Weights of a small mixture-of-experts language model, trained from scratch on English Wikipedia.
Experts: 128 experts in each of 12 layers, 32 SwiGLU neurons an expert, 4 picks a token, a softmax router.
Training: a variant of SOAP for the experts, 4078 steps.
Below are experts of layer 3 (counted from 0) of a mixture-of-experts language model. Rows are named router (the router's row for the expert), gate (a neuron's input weights, with its number), up (a neuron's input weights, with its number), down (a neuron's output weights, with its number) and show model dimensions 0-47. Each number is 50 + 10 x the weight over its row's rms, rounded and kept within 0 to 99.
After each expert's rows: "mostly gets" lists some tokens that are sent to it at least half of the time; "raises" lists some tokens whose logits its average output raises strongly, later layers aside. This comes from a sample of Wikipedia text that the model never trained on.

# expert 121
router:47 47 62 69 45 50 50 57 46 60 60 59 47 60 42 43 38 62 66 41 60 48 64 41 65 47 43 53 58 61 46 48 68 51 52 46 37 47 55 59 51 42 50 72 51 62 53 43
gate0:72 50 48 58 55 61 47 31 53 56 40 54 43 48 30 41 40 55 55 40 52 55 49 55 57 28 65 58 41 46 40 50 37 47 46 53 57 44 60 67 46 63 49 60 61 40 44 65
up0:35 41 43 35 44 45 63 65 41 44 51 46 50 59 78 52 60 51 55 56 41 51 55 46 39 67 54 46 49 57 55 72 62 50 49 44 46 39 47 42 49 38 58 45 25 54 51 33
down0:58 58 36 42 52 69 56 38 57 54 69 45 43 60 32 53 38 58 58 61 65 33 36 46 60 35 52 48 54 47 73 49 49 48 74 39 55 52 37 51 37 52 51 59 60 39 53 47
mostly gets: "ney", "lear", " Harry", "inn", " Frank", "rey"
raises: " decided to", " joined the", ", he was", " refused"

# expert 5
router:56 65 28 47 60 44 48 44 63 37 36 36 40 35 56 64 39 42 41 64 32 46 61 49 58 37 61 51 42 34 42 68 44 30 51 58 47 46 42 63 38 68 42 56 47 43 50 53
gate4:54 58 42 53 49 45 48 56 70 56 33 51 31 66 57 55 52 68 51 60 50 30 47 46 55 33 60 61 35 47 46 56 44 55 60 49 53 45 23 39 42 49 50 49 60 33 58 31
up4:55 61 46 46 55 40 48 54 67 64 28 49 33 61 56 52 50 62 41 60 44 26 48 43 47 35 66 60 35 49 45 43 43 52 44 47 49 42 35 36 41 41 48 50 61 33 58 33
down4:59 43 53 60 65 48 40 41 38 49 60 49 49 43 45 49 46 40 46 61 36 46 36 54 47 55 53 45 68 60 43 42 51 44 40 52 49 69 55 65 54 72 51 37 36 62 39 63
mostly gets: "\n\n", " \"", " | \"", " '", ", \"", " \"M"
raises: "==", "pt", "G", "R", "- I", "-"

# expert 105
router:59 44 52 39 58 57 55 48 65 56 32 36 53 54 49 48 50 51 65 28 51 42 31 53 73 49 41 51 35 54 51 50 42 49 49 40 64 55 49 64 29 52 29 56 57 53 52 40
gate0:50 59 62 33 48 67 48 53 57 42 55 33 60 39 48 54 41 46 39 49 52 55 49 63 26 63 44 53 60 49 50 36 33 61 71 38 71 55 32 49 64 54 41 43 47 57 60 52
up0:58 51 56 59 45 48 65 69 36 50 46 58 48 55 65 68 49 44 51 59 39 52 54 60 50 30 46 50 41 51 53 58 57 53 44 57 47 31 58 38 37 48 66 60 60 42 53 42
down0:91 47 51 45 63 34 67 51 48 40 26 36 56 46 42 49 52 49 55 43 56 52 48 63 52 44 67 60 34 62 46 36 56 58 43 54 48 47 63 50 32 56 58 63 69 60 48 42
mostly gets: "|  |", "The", "- •", " Original", ": The", "- The"
raises: "ly.", "\".", "or."

# expert 60
router:68 53 58 53 60 48 43 33 60 55 46 53 44 36 55 63 46 55 46 45 43 38 59 31 55 41 45 52 49 54 40 32 39 34 49 49 64 48 41 52 31 59 42 41 46 51 37 31
gate9:42 58 55 67 44 59 49 53 49 34 60 63 65 47 65 49 53 34 60 49 59 44 50 64 52 59 40 47 54 64 51 63 51 52 26 63 64 56 32 45 47 37 45 40 48 53 36 65
up9:39 51 50 53 37 63 64 65 53 48 58 56 54 63 31 40 57 61 45 47 58 60 39 51 47 54 64 52 57 60 56 47 64 57 54 50 26 65 52 56 57 52 67 53 62 50 61 41
down9:66 53 43 44 71 37 37 56 60 54 37 49 60 59 62 54 45 35 47 57 41 28 53 25 57 34 53 37 32 51 46 43 37 45 48 55 49 53 51 42 57 48 60 61 53 45 58 52
mostly gets: "\n\n", "\n", "- Website: www.", " | \"", "- Kingdom: Animalia", "From"
raises: "==", " ==", "== C", "==="

# expert 59
router:60 53 66 54 52 69 42 50 58 56 63 61 38 30 56 32 44 57 61 46 43 70 69 49 69 55 37 53 38 63 54 63 45 41 50 52 37 61 55 64 47 56 40 41 58 62 51 43
gate3:39 55 65 63 32 36 55 61 48 44 55 48 55 62 78 49 48 32 40 53 48 65 46 65 51 59 41 54 71 46 39 71 45 56 50 47 53 53 36 41 67 54 44 49 49 47 45 64
up3:53 40 52 50 52 39 46 38 65 42 57 52 59 53 39 50 47 38 48 32 43 52 58 80 57 48 38 40 67 49 44 54 55 36 48 56 48 49 51 45 57 70 35 42 55 64 61 54
down3:61 69 62 53 51 60 58 42 46 54 52 50 47 39 79 46 61 41 44 51 49 48 53 58 32 69 62 41 48 49 49 59 61 53 62 54 35 50 60 45 55 50 41 34 45 34 30 46
mostly gets: " John", " David", " Cal", " Robert", " Mark", " William"
raises: "I.", "e.", "es.", "os.", "ean", "ations."

# expert 64
router:49 66 39 44 60 70 55 64 46 59 53 30 40 46 45 42 50 59 61 36 40 51 54 40 56 53 42 65 50 51 57 47 60 42 50 53 37 48 62 54 51 47 34 33 19 56 44 46
gate0:46 63 56 56 55 60 50 53 42 34 46 36 44 52 59 45 51 32 33 72 56 67 51 43 55 68 49 40 47 50 52 58 59 53 54 60 51 42 42 60 33 62 59 42 46 49 39 52
up0:56 31 60 45 42 37 54 42 45 46 48 59 55 49 54 64 57 53 53 43 48 37 48 53 43 26 64 33 62 47 49 51 48 33 52 41 60 51 45 59 60 39 48 69 62 44 55 32
down0:38 60 48 48 63 44 36 41 51 50 57 68 30 56 51 72 55 60 52 59 51 53 37 46 47 48 42 47 47 31 53 45 61 48 36 41 55 51 51 54 45 45 48 49 41 60 38 50
mostly gets: "- D", "- C", "- G", " Ad", "| R", " Saint"
raises: "h", "apt", "ries", "ies."